Experts of a small language model: 2 picks a token.
Below are experts of layer 4 (counted from 0) of a mixture-of-experts language model. Rows are named router (the router's row for the expert), up (a neuron's input weights, with its number) and show model dimensions 0-95. Each number is 200 + 20 x the weight over its row's rms, rounded and kept within 0 to 999.
After each expert's rows: a language model's description of what the expert responds to. This comes from a sample of Wikipedia text that the model never trained on.

# expert 32
router,175,184,178,199,214,223,208,211,216,200,172,170,248,219,234,214,208,192,226,202,190,210,148,192,218,199,205,172,191,183,205,172,207,198,238,220,189,204,190,196,175,215,172,187,157,231,187,174,172,188,188,230,193,214,234,187,221,235,194,226,199,189,229,185,219,208,206,207,197,202,203,210,213,229,225,175,203,178,217,188,181,182,194,228,190,230,213,194,202,191,195,186,228,204,169,227
up1,177,203,204,159,206,228,180,173,213,210,198,192,221,261,240,168,183,222,196,200,172,203,200,187,243,223,194,221,208,217,219,209,194,181,185,202,182,194,182,204,183,165,183,208,219,203,210,217,173,199,176,202,210,224,171,205,232,239,169,169,191,165,217,207,199,207,199,191,197,203,167,188,209,215,232,208,208,212,212,220,191,186,203,197,182,205,221,179,154,204,190,182,224,209,193,225
up2,180,174,200,230,217,215,169,203,209,157,198,209,192,162,205,177,201,191,189,241,210,198,207,189,204,191,194,190,171,194,195,232,235,167,213,189,167,203,197,228,204,194,218,193,210,200,200,233,192,199,238,203,224,210,190,168,210,181,202,176,193,202,180,179,216,225,188,235,187,185,198,220,237,171,186,194,230,172,225,188,210,227,237,184,189,189,218,208,206,212,234,180,189,208,167,171
up3,199,172,187,207,210,207,210,181,216,178,197,210,202,212,203,217,149,213,181,200,181,170,149,194,225,210,194,183,175,204,181,204,216,169,194,201,187,212,205,195,166,208,224,205,198,215,215,184,205,179,228,188,226,195,223,162,222,214,193,230,212,194,232,216,191,191,187,218,176,189,210,130,159,191,195,181,194,206,228,227,212,201,195,185,198,225,211,203,212,197,191,181,178,199,180,151
up4,204,197,178,129,208,214,215,174,211,215,202,207,224,206,214,218,188,176,211,206,199,186,154,179,226,181,221,175,186,188,215,190,195,254,195,209,201,198,187,186,222,219,198,196,191,225,206,207,202,197,193,196,228,198,181,182,198,203,225,204,211,238,208,229,148,204,163,199,187,187,190,183,205,201,194,189,164,182,215,168,181,204,207,207,229,233,216,214,227,208,160,208,196,185,203,173
up5,212,225,219,184,196,185,198,172,216,199,173,172,209,225,195,247,229,160,199,207,181,207,193,218,188,156,209,202,193,197,223,198,196,216,190,188,203,224,185,172,191,179,198,172,218,200,190,214,205,203,183,223,219,228,201,184,201,181,206,193,209,215,188,193,216,219,216,207,209,211,239,118,221,177,171,235,204,198,231,207,215,200,196,215,200,225,206,202,238,234,196,190,201,190,228,205
up6,191,184,204,182,241,235,201,207,213,204,197,216,226,203,232,192,223,179,202,167,211,166,185,200,210,193,214,187,207,178,198,186,237,172,176,179,193,178,150,202,233,174,193,238,179,197,210,183,206,208,198,161,186,170,185,212,190,217,189,242,197,184,198,202,187,221,199,210,220,201,211,205,187,206,225,233,235,186,211,182,175,185,215,192,209,215,180,166,221,173,205,173,219,237,214,192
up7,222,191,227,208,185,223,217,194,196,212,220,208,227,183,201,222,216,176,247,178,230,210,209,205,174,200,214,196,217,219,202,226,176,162,173,190,199,176,250,188,212,176,200,211,240,184,193,208,170,217,160,190,194,224,208,210,203,192,210,190,246,197,191,202,192,200,174,187,201,185,174,234,183,210,201,185,184,193,204,197,202,204,207,202,163,216,226,216,165,219,214,209,182,180,150,185
up8,136,209,214,187,220,226,217,192,210,169,172,176,213,226,172,168,195,186,199,199,226,179,186,207,182,227,200,185,191,204,251,160,204,224,178,236,163,187,232,201,199,227,212,214,203,189,196,184,196,220,204,187,215,200,185,216,147,221,210,184,203,232,181,198,197,215,205,160,181,207,184,213,202,208,173,192,177,216,217,213,205,211,187,208,199,212,210,190,217,183,198,198,188,185,219,223
up9,213,222,202,206,187,193,231,211,224,173,221,216,229,185,204,189,212,180,216,183,211,215,221,204,185,187,198,175,201,192,213,244,181,201,223,199,178,232,203,192,212,238,177,194,171,203,141,224,201,179,192,205,194,210,195,231,187,189,190,174,209,213,159,182,204,225,192,202,209,175,226,211,219,181,199,199,198,165,206,192,170,170,228,227,223,191,178,187,240,208,166,191,161,211,184,198
up10,217,200,203,212,195,201,158,201,222,181,176,186,226,244,185,170,183,187,195,219,160,210,203,184,195,165,233,189,159,219,198,172,210,192,221,194,202,200,209,186,169,210,200,189,186,204,216,200,176,170,220,226,205,203,225,196,197,214,226,216,223,158,197,193,221,185,199,195,225,173,216,166,229,144,232,195,190,178,206,185,188,177,200,171,203,238,184,200,216,181,206,190,204,209,198,203
up11,221,192,201,171,224,191,199,201,208,177,207,237,212,169,182,236,194,191,183,200,188,198,181,215,230,251,166,203,182,250,204,229,178,190,217,212,203,191,177,228,231,184,172,209,162,198,214,204,208,207,206,202,216,213,197,202,202,166,246,174,173,200,206,194,195,186,201,191,221,219,202,213,180,224,210,205,223,244,196,165,201,208,177,208,225,224,201,184,212,224,172,206,185,207,173,201
What it handles: Sentence-initial subject pronouns in biographies and narrative, such as He, she, it, they, before was, is, had.

# expert 7
router,221,201,188,203,164,225,186,202,221,206,196,182,216,223,221,226,217,223,221,195,242,192,194,208,198,216,218,182,203,167,205,192,206,177,203,218,189,219,205,178,208,182,175,201,165,234,195,179,203,183,177,216,181,205,187,172,205,230,203,194,186,162,214,160,192,172,200,212,210,202,190,204,187,236,241,175,193,216,230,228,240,187,226,207,202,202,220,239,181,212,170,209,240,219,184,202
up3,192,195,182,189,183,214,233,154,223,224,166,208,219,200,267,222,164,221,235,188,213,174,176,202,199,196,190,197,184,201,217,172,206,206,184,203,208,187,201,212,200,213,204,193,230,186,218,161,182,167,224,195,242,205,209,200,230,224,217,211,246,197,232,187,163,178,199,202,167,198,211,190,170,207,201,178,188,213,225,220,209,192,193,207,182,185,195,195,196,193,212,200,211,218,207,186
up4,204,215,189,188,192,197,227,194,218,197,259,221,205,199,181,183,192,171,223,204,201,172,206,199,190,232,203,195,195,213,249,215,222,220,206,169,204,195,206,199,196,206,230,156,171,207,225,180,209,194,207,160,171,204,205,189,194,201,169,205,205,221,216,173,166,188,193,208,210,182,209,189,220,241,203,220,172,171,208,177,186,173,210,247,230,209,195,206,185,203,169,220,200,220,173,185
up5,211,212,204,174,187,177,217,202,195,172,142,198,159,221,191,255,246,194,194,206,210,222,226,181,223,189,223,221,174,190,198,210,247,194,185,208,225,205,168,187,177,230,221,219,208,216,208,204,200,178,204,195,204,178,204,227,208,191,218,207,235,167,198,208,193,200,231,182,238,193,223,202,211,176,165,206,194,197,199,225,202,230,197,197,214,211,212,188,186,212,200,198,182,179,217,202
up6,234,198,178,210,209,208,188,200,158,191,191,167,201,197,218,194,208,202,223,219,187,177,179,201,173,198,202,247,216,173,233,202,192,191,192,184,188,218,151,213,214,203,189,242,178,210,194,209,196,189,161,214,195,200,216,194,209,249,194,212,184,176,207,169,208,207,198,213,228,211,215,209,204,225,219,229,249,212,184,189,230,204,223,185,233,184,194,227,244,206,208,178,193,188,208,187
up7,204,209,180,220,189,207,217,179,224,214,199,200,192,232,174,231,169,226,183,192,212,186,245,197,191,209,161,223,208,198,225,170,209,198,169,205,196,196,229,164,189,181,212,190,230,193,199,166,173,181,189,214,202,229,231,201,183,227,211,188,214,191,213,181,171,194,187,212,232,164,175,191,209,232,166,206,183,181,241,174,217,183,210,207,178,216,208,225,176,205,187,230,205,195,214,208
up8,149,201,177,210,215,231,222,222,184,191,193,178,187,215,151,189,215,194,197,212,206,228,213,186,213,237,183,225,207,194,198,208,218,215,190,203,173,185,186,208,212,247,189,228,220,210,231,179,167,232,196,194,205,202,192,231,192,210,191,224,161,235,195,249,187,189,226,178,179,175,188,174,202,223,193,187,175,209,226,228,194,201,188,184,197,228,179,217,197,202,204,211,208,186,187,210
up9,207,206,204,222,200,189,212,219,207,193,213,184,227,209,233,188,223,178,227,186,211,225,227,168,217,194,170,172,190,184,240,240,149,179,192,214,174,212,204,182,221,231,194,171,191,184,165,205,221,166,188,207,202,196,220,220,162,188,199,181,186,204,220,182,189,224,201,227,216,207,215,213,221,214,210,232,189,204,185,160,199,174,238,200,199,223,183,196,182,213,190,190,202,234,197,181
up10,156,213,204,215,211,224,198,162,244,187,191,200,225,238,197,200,212,218,178,184,179,191,208,210,204,183,189,183,189,217,220,177,197,196,197,216,195,211,198,164,219,223,187,199,159,204,220,212,215,190,190,194,224,197,210,170,218,183,199,176,180,166,188,179,194,168,179,232,187,198,215,178,241,156,215,203,182,197,212,164,199,193,226,201,182,209,239,200,225,212,194,208,207,243,223,183
up11,205,219,230,186,229,192,199,190,205,180,203,205,186,201,179,221,195,191,206,210,199,192,215,224,235,221,190,177,227,207,262,198,168,179,195,207,196,237,215,214,215,232,162,201,161,240,215,177,256,207,224,201,214,201,202,198,190,194,246,170,208,188,204,213,225,197,205,205,195,206,200,206,194,208,176,203,186,216,216,208,220,203,181,225,206,220,190,202,219,239,191,168,171,209,179,220
up12,201,193,222,198,175,194,204,166,198,211,195,196,195,210,223,221,214,178,209,172,196,202,201,213,194,226,205,195,223,202,219,208,210,203,171,192,179,216,232,170,197,213,212,204,204,248,162,165,217,217,209,212,194,205,244,185,214,186,219,158,211,183,170,237,242,216,191,182,195,182,198,190,201,211,202,203,155,223,202,220,193,213,204,224,199,222,251,197,219,224,176,192,246,201,217,221
up13,194,212,197,196,188,177,212,203,213,215,215,186,232,233,197,196,228,210,175,239,188,201,220,176,210,235,192,198,175,186,184,182,221,158,152,194,186,195,195,207,213,208,190,150,201,172,208,198,190,201,221,228,213,192,177,175,221,208,192,183,152,222,181,227,203,178,192,232,203,216,198,189,216,199,228,207,197,188,221,167,203,215,190,221,174,164,177,195,208,177,187,206,188,208,239,232
What it handles: Digit pieces continuing a number, such as years, counts and measurements, e.g. 18|18, 25|00, 7|50, plus century and million.

# expert 47
router,222,204,180,204,240,244,212,191,207,196,192,198,211,207,210,204,200,212,188,184,234,207,154,196,217,211,229,190,238,185,193,192,217,168,234,179,177,221,242,205,211,177,173,187,184,209,197,160,179,166,187,193,202,163,227,210,195,198,182,207,191,150,215,203,178,192,213,226,204,203,193,215,216,180,211,193,196,252,198,187,216,189,225,217,200,210,214,215,202,227,167,186,196,193,184,213
up0,225,161,170,199,204,244,200,188,219,226,205,218,172,189,183,233,205,186,211,195,205,191,206,210,218,206,169,214,219,219,221,206,245,189,197,170,197,202,237,230,221,205,191,188,192,168,184,173,201,195,193,157,198,180,230,202,201,168,175,209,190,235,178,197,193,232,170,232,191,221,195,201,203,192,187,209,205,191,184,170,245,178,180,207,216,188,209,240,180,212,191,212,195,211,211,185
up1,202,233,211,182,200,216,211,157,206,200,185,184,210,222,188,171,205,210,227,205,176,177,229,204,246,202,164,201,203,186,214,206,171,213,211,198,209,209,201,203,158,209,209,199,228,196,193,196,187,209,214,214,192,209,176,177,231,208,190,133,184,174,208,190,177,192,256,229,187,233,177,181,217,194,225,191,196,206,183,208,165,208,245,220,182,179,213,206,191,206,203,192,192,202,194,191
up2,162,175,216,198,207,174,201,202,224,199,183,191,219,178,220,191,190,207,178,212,224,179,228,196,204,219,231,216,180,226,195,206,213,208,238,188,148,174,158,184,208,173,189,169,209,215,225,232,189,194,237,189,208,226,190,164,192,207,216,192,206,207,191,181,206,210,185,237,194,191,171,189,223,188,172,207,198,189,194,186,197,224,187,183,210,178,209,197,208,206,242,162,185,191,163,177
up3,224,203,202,246,215,244,215,152,176,228,188,203,215,219,194,228,178,193,221,193,230,197,171,216,202,219,184,193,207,186,239,216,200,187,203,161,204,203,241,229,197,205,203,184,202,175,221,168,164,188,190,191,185,201,206,204,216,235,182,186,227,196,212,182,198,158,220,230,188,192,210,184,208,217,168,212,209,195,209,209,210,240,206,186,194,218,226,199,206,177,191,192,185,221,195,172
up4,176,233,183,185,217,190,194,196,234,220,215,199,207,200,228,214,157,164,192,200,200,203,188,173,206,173,212,187,167,223,232,212,192,224,219,222,216,210,226,204,206,206,210,198,201,199,230,206,183,196,203,164,210,188,204,223,192,157,229,183,182,225,230,184,166,195,205,224,197,214,192,206,234,208,178,208,169,205,209,177,210,191,222,206,259,218,217,195,185,221,188,207,215,247,202,187
up5,221,179,227,189,218,178,202,195,217,173,183,191,212,176,177,251,196,163,203,200,191,188,216,209,214,199,214,205,148,173,220,220,219,250,212,199,172,170,197,202,187,205,220,200,228,206,201,236,216,189,196,210,192,189,179,228,200,204,209,196,212,190,204,169,198,223,222,196,210,224,192,190,191,173,154,211,206,179,207,154,202,203,178,195,191,196,224,208,235,249,203,185,190,206,202,224
up6,214,223,184,198,214,208,208,203,194,203,220,225,220,192,173,203,213,207,196,217,245,197,177,199,196,214,210,250,197,210,184,228,207,201,215,204,186,140,194,219,207,148,183,227,165,211,194,202,204,189,202,168,234,166,211,200,206,219,189,212,192,167,215,196,208,203,196,206,210,172,202,222,215,224,205,223,234,197,188,178,199,196,188,220,206,157,176,199,188,153,226,176,204,205,197,166
up7,178,216,203,220,211,188,207,210,218,211,196,202,214,196,173,233,189,223,220,215,205,209,209,213,203,203,214,215,244,214,189,195,222,191,202,219,180,210,251,151,173,181,168,173,212,238,226,153,168,223,184,197,206,215,220,236,208,185,201,181,225,208,191,190,206,197,176,201,180,163,167,214,185,205,194,175,193,175,201,181,199,215,215,189,175,213,204,219,170,201,188,187,207,214,247,207
up8,150,253,212,186,220,221,236,193,192,194,187,186,190,254,161,184,216,192,199,191,225,199,175,176,194,205,185,181,226,194,237,184,223,211,211,196,190,172,175,210,191,215,173,209,175,199,232,186,202,226,210,189,207,219,210,192,184,202,197,194,171,188,199,231,165,196,199,187,193,219,202,152,188,229,165,180,196,190,221,229,197,200,187,182,197,208,202,208,227,175,189,184,187,200,206,185
up9,220,193,185,213,234,210,183,201,198,191,218,210,222,226,222,180,214,204,211,184,187,205,226,217,189,191,210,174,228,169,240,233,202,217,226,228,210,213,188,200,203,193,199,194,201,175,160,203,227,200,181,196,218,179,193,223,172,169,185,184,192,199,186,188,199,211,209,244,247,164,210,170,225,193,218,219,198,178,184,177,161,207,185,192,216,214,198,181,234,195,211,186,164,244,208,203
up10,211,201,173,211,190,201,222,199,228,173,206,244,219,203,184,195,198,185,203,193,214,187,226,209,205,151,231,219,193,229,206,198,205,187,205,211,211,216,193,192,216,206,238,224,179,209,230,186,221,171,223,194,202,208,206,177,218,193,190,207,211,171,218,214,193,170,228,214,235,204,222,221,218,180,220,239,199,179,246,201,187,184,212,182,208,179,205,209,221,157,184,206,147,227,224,195
What it handles: Month names and four-digit years in dates, founding and release fields and taxon authorities, plus slashes in units such as /km.

# expert 20
router,190,210,171,164,190,218,223,222,189,187,194,160,229,206,201,196,227,239,210,188,218,205,152,210,240,188,217,187,231,179,196,193,209,193,222,213,170,182,236,198,233,171,202,200,190,211,196,206,205,199,169,201,190,183,219,199,189,208,226,192,233,190,185,173,209,169,187,235,196,210,198,183,213,187,259,175,182,192,233,185,216,184,199,219,217,197,177,186,208,197,231,197,194,212,179,190
up2,198,182,205,188,208,186,172,207,192,214,231,159,225,180,248,207,196,191,226,215,170,156,192,201,221,209,170,190,198,204,185,210,251,189,233,203,183,180,185,180,185,228,194,191,216,192,206,240,186,228,185,164,200,235,204,181,182,184,202,189,216,217,164,197,207,232,170,218,197,158,202,209,241,180,195,186,179,185,197,194,195,204,222,184,219,199,202,189,202,201,223,217,195,198,175,200
up3,189,204,191,184,219,181,219,188,194,220,214,173,215,185,224,232,175,221,207,187,201,195,165,233,211,213,155,220,195,201,211,163,191,206,215,215,229,203,251,214,158,183,213,191,219,183,202,183,182,207,216,215,196,215,221,171,202,206,209,197,245,216,208,223,196,173,180,227,189,195,174,162,167,193,205,215,185,210,200,231,225,202,182,199,166,213,185,202,179,181,202,206,174,185,162,211
up4,218,165,181,172,203,202,208,180,207,177,197,193,224,194,201,199,185,208,178,189,239,186,203,209,225,228,214,189,226,237,203,179,207,223,200,213,227,199,160,186,222,178,212,202,181,209,201,179,181,202,208,183,193,156,196,216,186,158,188,216,212,236,183,190,151,179,205,211,165,184,187,179,207,222,237,210,168,195,185,202,173,175,225,200,215,225,183,203,180,198,159,171,205,203,200,185
up5,211,238,211,164,198,203,225,191,184,219,165,170,201,212,149,241,220,199,179,201,184,200,190,222,218,166,229,203,188,196,202,217,210,201,204,209,174,165,201,207,190,223,176,187,213,204,197,197,184,183,196,180,230,231,221,245,194,203,251,200,237,197,180,182,172,177,205,192,214,175,194,178,227,192,186,233,205,191,212,170,213,201,196,203,199,208,202,204,231,219,199,189,199,216,235,211
up6,170,197,162,205,236,202,207,213,172,210,235,197,227,195,169,199,230,192,251,255,194,205,172,183,227,196,197,218,185,176,225,182,217,192,192,183,183,211,155,229,201,157,210,213,166,227,201,200,208,196,190,201,202,209,181,190,219,198,192,212,191,199,190,196,225,175,227,191,210,217,218,207,211,177,194,216,199,190,228,167,195,204,199,208,223,176,149,208,191,183,184,180,200,205,196,202
up7,208,194,196,210,159,199,198,196,224,214,184,210,246,221,174,200,208,203,209,191,209,186,202,227,188,204,212,202,220,213,215,193,216,180,193,166,210,164,224,155,214,204,192,169,198,198,216,167,179,250,172,188,220,223,208,215,185,216,214,178,211,164,161,186,191,190,170,220,209,178,181,220,190,190,192,216,186,187,197,182,179,227,185,207,178,207,247,218,167,187,226,204,223,205,215,173
up8,191,178,224,206,184,220,222,189,193,170,186,165,197,228,190,194,226,188,225,197,201,209,216,186,208,192,194,202,217,154,218,186,207,256,212,190,173,198,188,221,223,215,204,220,213,202,194,180,172,239,191,176,217,212,214,190,162,193,182,214,219,211,213,234,177,188,208,201,191,196,168,176,207,223,200,196,183,240,202,183,196,152,163,181,175,196,168,225,173,210,221,196,186,191,200,214
up9,208,216,181,227,218,182,237,218,199,190,231,220,228,227,216,186,221,196,211,183,181,219,190,178,162,177,202,175,223,171,240,228,193,159,206,219,199,185,195,174,216,234,191,169,210,218,165,217,176,199,180,165,221,165,196,203,201,172,181,191,212,217,164,178,209,210,210,198,211,188,211,212,212,216,207,213,188,212,197,193,170,222,178,199,184,200,186,186,189,218,211,188,163,227,224,214
up10,222,199,213,227,194,191,209,190,198,155,190,199,212,223,209,193,199,210,166,183,180,210,228,180,206,153,222,213,171,205,202,217,233,197,227,197,184,182,191,168,206,190,179,231,215,226,209,221,159,197,203,227,215,176,210,190,197,176,229,201,218,199,197,181,183,176,203,211,188,213,212,200,235,185,210,202,182,160,193,207,223,209,182,205,199,233,199,191,220,157,212,193,165,246,239,209
up11,205,193,200,194,198,223,245,162,199,200,196,205,228,198,198,215,195,234,199,219,196,212,189,205,202,218,184,167,179,220,201,228,216,197,220,204,183,186,147,202,202,211,198,203,176,204,196,192,240,191,198,185,206,169,214,175,223,196,228,189,160,216,203,181,218,218,191,230,223,227,174,198,187,225,191,214,148,220,201,209,188,187,190,219,186,210,204,204,245,215,181,176,153,205,176,171
up12,217,209,160,209,166,181,219,206,194,172,209,238,221,195,224,205,229,188,177,192,222,219,199,195,239,220,218,214,216,204,177,185,178,207,213,195,166,203,223,176,236,220,229,170,215,188,205,165,185,223,217,185,163,202,237,219,196,197,214,189,208,181,180,204,202,250,186,201,203,198,176,187,195,193,187,197,165,201,202,201,214,177,177,214,192,239,205,203,223,221,154,196,211,217,210,212
What it handles: Short pieces right after a name's first letter or syllable, like em, up, op, w, ask, often in foreign names.

# expert 22
router,211,197,178,197,195,196,218,221,224,212,200,191,211,211,204,192,180,230,215,182,222,192,159,185,231,196,202,198,233,215,218,185,212,152,238,222,189,244,215,198,208,213,196,211,160,225,197,208,200,183,191,220,175,176,231,167,231,218,190,227,180,202,218,183,188,199,190,237,206,187,202,186,185,224,189,183,226,235,210,194,220,168,188,217,177,208,212,186,177,200,199,177,221,171,182,236
up6,226,183,189,212,182,203,191,212,178,227,214,191,247,194,181,167,218,222,214,213,207,201,189,224,198,208,223,226,204,217,228,181,203,192,239,181,167,212,198,234,220,188,213,232,166,222,205,197,208,173,193,195,213,159,217,190,203,202,169,243,198,207,216,186,187,231,193,193,213,206,240,205,208,227,188,205,240,223,219,164,186,204,197,185,195,189,187,193,186,159,195,187,238,197,213,184
up7,182,221,201,205,179,230,211,201,201,192,212,197,206,188,195,184,177,206,199,217,246,185,218,176,211,205,213,182,223,221,197,219,180,132,189,230,206,208,230,137,184,203,173,197,202,209,219,162,169,195,184,172,183,222,226,192,207,231,196,193,192,176,195,223,179,213,175,197,185,187,188,204,179,229,169,202,193,177,200,184,206,212,183,179,179,216,217,215,199,213,219,190,174,180,174,192
up8,184,165,192,200,209,194,227,194,234,228,192,162,188,205,152,200,213,176,201,198,204,209,207,217,204,204,207,188,235,177,231,189,187,202,199,211,188,172,190,184,239,207,193,241,198,199,213,205,169,219,197,185,166,197,213,190,177,208,195,204,174,217,219,228,194,243,198,158,172,195,188,207,189,227,193,212,187,244,234,195,192,192,220,160,199,215,193,207,237,234,197,183,210,204,209,225
up9,203,198,186,182,205,206,214,222,218,191,217,204,207,227,210,188,198,157,223,190,212,218,232,167,171,177,189,177,195,173,236,219,174,193,215,197,176,174,190,207,228,198,177,204,180,205,154,185,219,181,204,197,210,189,222,186,173,162,188,180,193,222,184,218,170,197,189,197,231,172,214,216,229,216,183,214,189,217,200,172,203,179,249,193,163,176,160,203,210,194,187,186,171,209,201,207
up10,214,200,199,213,208,212,186,163,198,170,188,188,200,207,178,168,186,197,202,199,180,202,221,182,194,168,189,224,197,254,201,200,225,194,192,194,202,192,189,199,198,201,183,207,189,207,201,220,162,190,208,198,212,210,272,180,221,181,219,207,186,177,197,190,182,199,199,206,172,159,209,210,261,187,211,197,207,197,200,201,226,182,236,166,203,219,211,216,223,185,193,232,170,188,238,179
up11,223,203,203,193,222,192,182,191,221,200,227,206,230,228,204,181,180,212,209,202,190,236,188,216,218,196,188,193,190,223,204,260,205,180,211,235,210,175,189,195,210,215,203,220,194,224,173,186,215,216,196,192,226,168,203,193,196,197,210,157,168,197,215,179,170,202,155,251,220,201,213,194,172,204,184,225,172,208,203,192,220,183,194,220,211,173,196,168,199,237,181,191,214,210,195,160
up12,210,194,221,181,183,204,199,177,185,185,213,183,208,181,209,186,193,162,220,163,211,239,221,206,206,218,200,188,203,186,195,173,197,168,217,217,183,174,216,180,236,218,211,218,189,221,199,182,211,197,187,186,162,204,247,212,189,172,227,160,213,169,183,205,245,199,186,199,184,191,181,161,192,221,198,222,202,219,230,209,201,197,169,178,239,219,193,187,192,207,216,172,221,192,191,229
up13,189,202,192,221,205,202,204,210,210,234,209,190,196,234,214,198,217,198,180,206,213,217,200,172,215,219,177,203,224,205,244,177,217,183,197,217,187,214,196,181,224,204,212,194,219,184,222,162,181,211,227,215,192,204,227,197,199,238,209,189,195,195,173,176,177,163,199,259,220,195,182,202,192,189,205,261,216,190,217,173,178,203,204,200,152,188,168,185,186,205,191,164,219,213,215,221
up14,192,197,179,163,191,199,197,189,235,205,239,192,206,188,188,213,219,240,196,183,189,200,193,226,249,181,218,196,204,217,181,197,197,173,192,232,186,224,173,164,187,224,185,201,195,187,221,222,207,205,171,204,233,173,226,189,218,221,186,157,192,227,198,186,193,195,193,212,226,199,223,183,223,211,204,215,214,225,179,167,213,170,171,220,219,209,224,189,204,214,193,169,205,205,246,216
up15,226,166,228,172,181,212,179,208,219,171,215,186,180,234,188,221,156,212,198,189,175,186,197,221,195,177,210,189,212,176,211,211,219,194,195,224,213,170,195,205,205,194,192,229,189,200,228,213,207,168,227,224,201,230,228,178,194,182,201,162,185,212,203,198,211,177,187,207,204,220,205,159,192,225,224,187,204,194,239,163,221,178,173,213,195,200,176,203,224,222,229,192,214,195,223,161
up16,173,206,233,212,199,202,181,201,202,166,212,180,190,182,219,207,194,225,239,206,207,140,203,232,216,190,182,232,187,189,209,214,197,196,235,232,152,180,225,197,196,189,213,213,192,207,183,217,203,190,184,203,215,194,210,176,180,185,175,197,211,203,207,224,214,241,210,188,174,203,171,208,188,199,174,225,190,188,177,184,172,218,192,233,199,192,175,221,213,179,249,179,221,206,216,217
What it handles: Single digits and word pieces inside numbers and names, especially after a decimal point in tables and measurements, e.g. 14.2, 154.4, 100.00.

# expert 38
router,219,187,192,208,227,200,212,231,190,186,181,170,211,218,234,199,213,231,243,177,232,245,178,162,244,218,213,178,213,190,192,181,203,190,210,216,190,194,194,180,208,192,187,201,156,208,209,148,176,192,175,229,180,174,210,158,217,245,186,216,203,209,232,197,187,205,191,215,203,186,186,214,199,183,202,187,216,236,203,182,215,189,180,209,197,213,204,209,204,172,196,207,208,194,190,209
up3,204,185,182,228,195,198,199,208,176,195,181,195,223,218,194,238,157,232,232,211,188,199,155,171,212,217,184,192,219,198,172,204,208,152,187,213,214,208,210,196,144,187,204,186,218,185,201,175,178,185,223,200,214,178,210,196,226,222,218,201,246,201,206,212,178,183,198,223,158,205,194,179,172,199,211,206,202,190,197,195,214,194,182,199,186,201,252,177,208,173,199,209,201,204,176,172
up4,191,169,162,206,212,222,181,194,211,216,211,191,231,201,208,220,164,221,215,206,218,203,196,180,213,178,202,210,170,218,239,207,165,231,230,194,203,201,231,188,205,197,233,177,236,207,196,198,196,176,205,188,189,200,220,159,151,194,212,192,212,235,243,191,194,208,165,207,198,183,206,183,204,210,198,216,198,206,230,204,217,174,203,195,224,222,189,177,230,240,198,221,174,227,202,198
up5,196,194,198,168,216,181,217,221,202,200,153,168,185,178,212,237,190,185,172,186,202,207,193,176,209,206,208,234,164,180,222,215,223,236,213,197,190,171,163,188,185,203,208,199,186,242,211,174,192,215,219,187,215,214,164,210,191,180,218,244,212,198,216,181,211,196,209,192,222,205,216,182,236,172,174,203,187,187,201,174,199,214,187,202,221,222,207,191,218,237,235,183,210,169,196,186
up6,191,211,182,174,183,187,221,197,179,207,220,184,224,220,193,194,219,187,204,193,228,150,176,200,186,200,191,234,203,177,212,192,193,219,190,166,197,214,199,213,218,191,214,221,148,241,191,220,182,176,158,190,215,187,183,193,209,233,188,226,208,204,201,185,195,157,196,212,212,166,226,210,190,213,194,211,252,207,210,185,204,182,194,191,216,211,195,200,206,159,234,166,204,207,232,210
up7,200,217,214,219,178,174,191,203,197,202,164,212,215,196,180,225,171,208,232,212,229,189,231,203,181,212,176,189,190,186,169,238,229,177,183,212,201,187,229,204,230,212,207,190,196,212,226,147,192,178,184,191,205,182,243,190,216,184,194,229,208,232,169,191,149,227,204,182,206,170,181,211,189,231,199,198,200,204,178,188,199,221,203,234,179,196,219,225,193,211,201,202,194,228,197,180
up8,170,193,218,223,219,179,218,232,181,181,179,193,180,201,200,232,191,209,236,209,211,212,202,158,258,220,195,181,195,186,233,181,226,202,206,219,167,190,194,236,193,220,185,212,182,189,188,178,186,201,216,183,172,197,173,191,170,191,191,218,210,195,166,227,195,214,207,185,172,197,184,206,191,220,180,201,197,246,208,210,176,200,174,191,175,239,196,230,202,224,213,205,185,177,201,178
up9,207,193,215,183,187,176,207,199,211,183,238,212,202,179,229,188,221,205,217,164,205,227,212,157,184,177,196,163,195,173,236,211,174,199,201,211,157,209,184,162,202,203,193,195,193,187,172,207,222,200,222,201,195,214,205,227,181,184,152,173,183,186,185,215,219,233,207,220,228,197,224,204,229,200,218,194,197,181,224,188,182,220,221,234,204,190,180,208,248,216,180,187,179,212,199,210
up10,204,177,195,212,202,225,190,174,240,162,187,179,198,202,190,189,199,211,181,178,184,148,207,173,201,173,189,187,190,193,187,196,208,213,236,183,178,197,177,174,191,206,208,203,186,223,201,199,184,184,207,218,219,232,217,179,213,174,230,193,200,244,194,178,187,175,174,205,191,165,203,221,225,168,190,198,208,226,221,220,213,173,205,180,222,207,185,177,236,144,211,203,195,222,208,210
up11,179,217,229,167,221,190,187,173,189,206,167,217,197,237,192,229,196,195,198,192,181,190,216,203,210,229,193,176,215,200,198,197,165,187,188,214,176,173,207,178,214,219,185,205,166,198,173,177,208,192,203,153,246,190,195,183,211,196,263,184,180,178,191,205,174,204,223,212,211,220,201,231,223,227,203,211,182,197,209,214,186,205,215,184,172,196,218,175,216,214,208,181,183,227,163,190
up12,204,216,216,182,150,192,209,200,208,179,232,199,224,231,230,201,210,175,216,185,199,219,186,226,206,201,195,174,166,204,187,173,207,196,195,189,161,201,211,161,225,204,216,187,188,192,171,159,191,213,232,206,198,200,188,190,192,176,199,208,229,207,172,196,213,206,174,193,196,201,198,191,232,181,212,159,170,194,195,220,176,223,193,216,203,182,245,159,198,235,181,167,195,227,199,198
up13,226,172,221,182,186,172,206,193,220,182,201,190,215,202,199,189,212,209,189,181,207,216,223,161,209,221,218,209,223,193,203,213,217,157,172,223,190,208,203,160,225,195,205,227,179,198,202,153,188,215,231,210,183,192,224,178,195,221,170,222,182,203,179,194,230,160,205,207,168,199,173,154,197,192,225,217,208,159,214,187,199,229,219,197,181,187,174,206,193,189,179,211,222,223,219,223
What it handles: First capitalized piece of a proper name or term, such as Mar, San, Le, Ple in Pleistocene, Bra in Braves.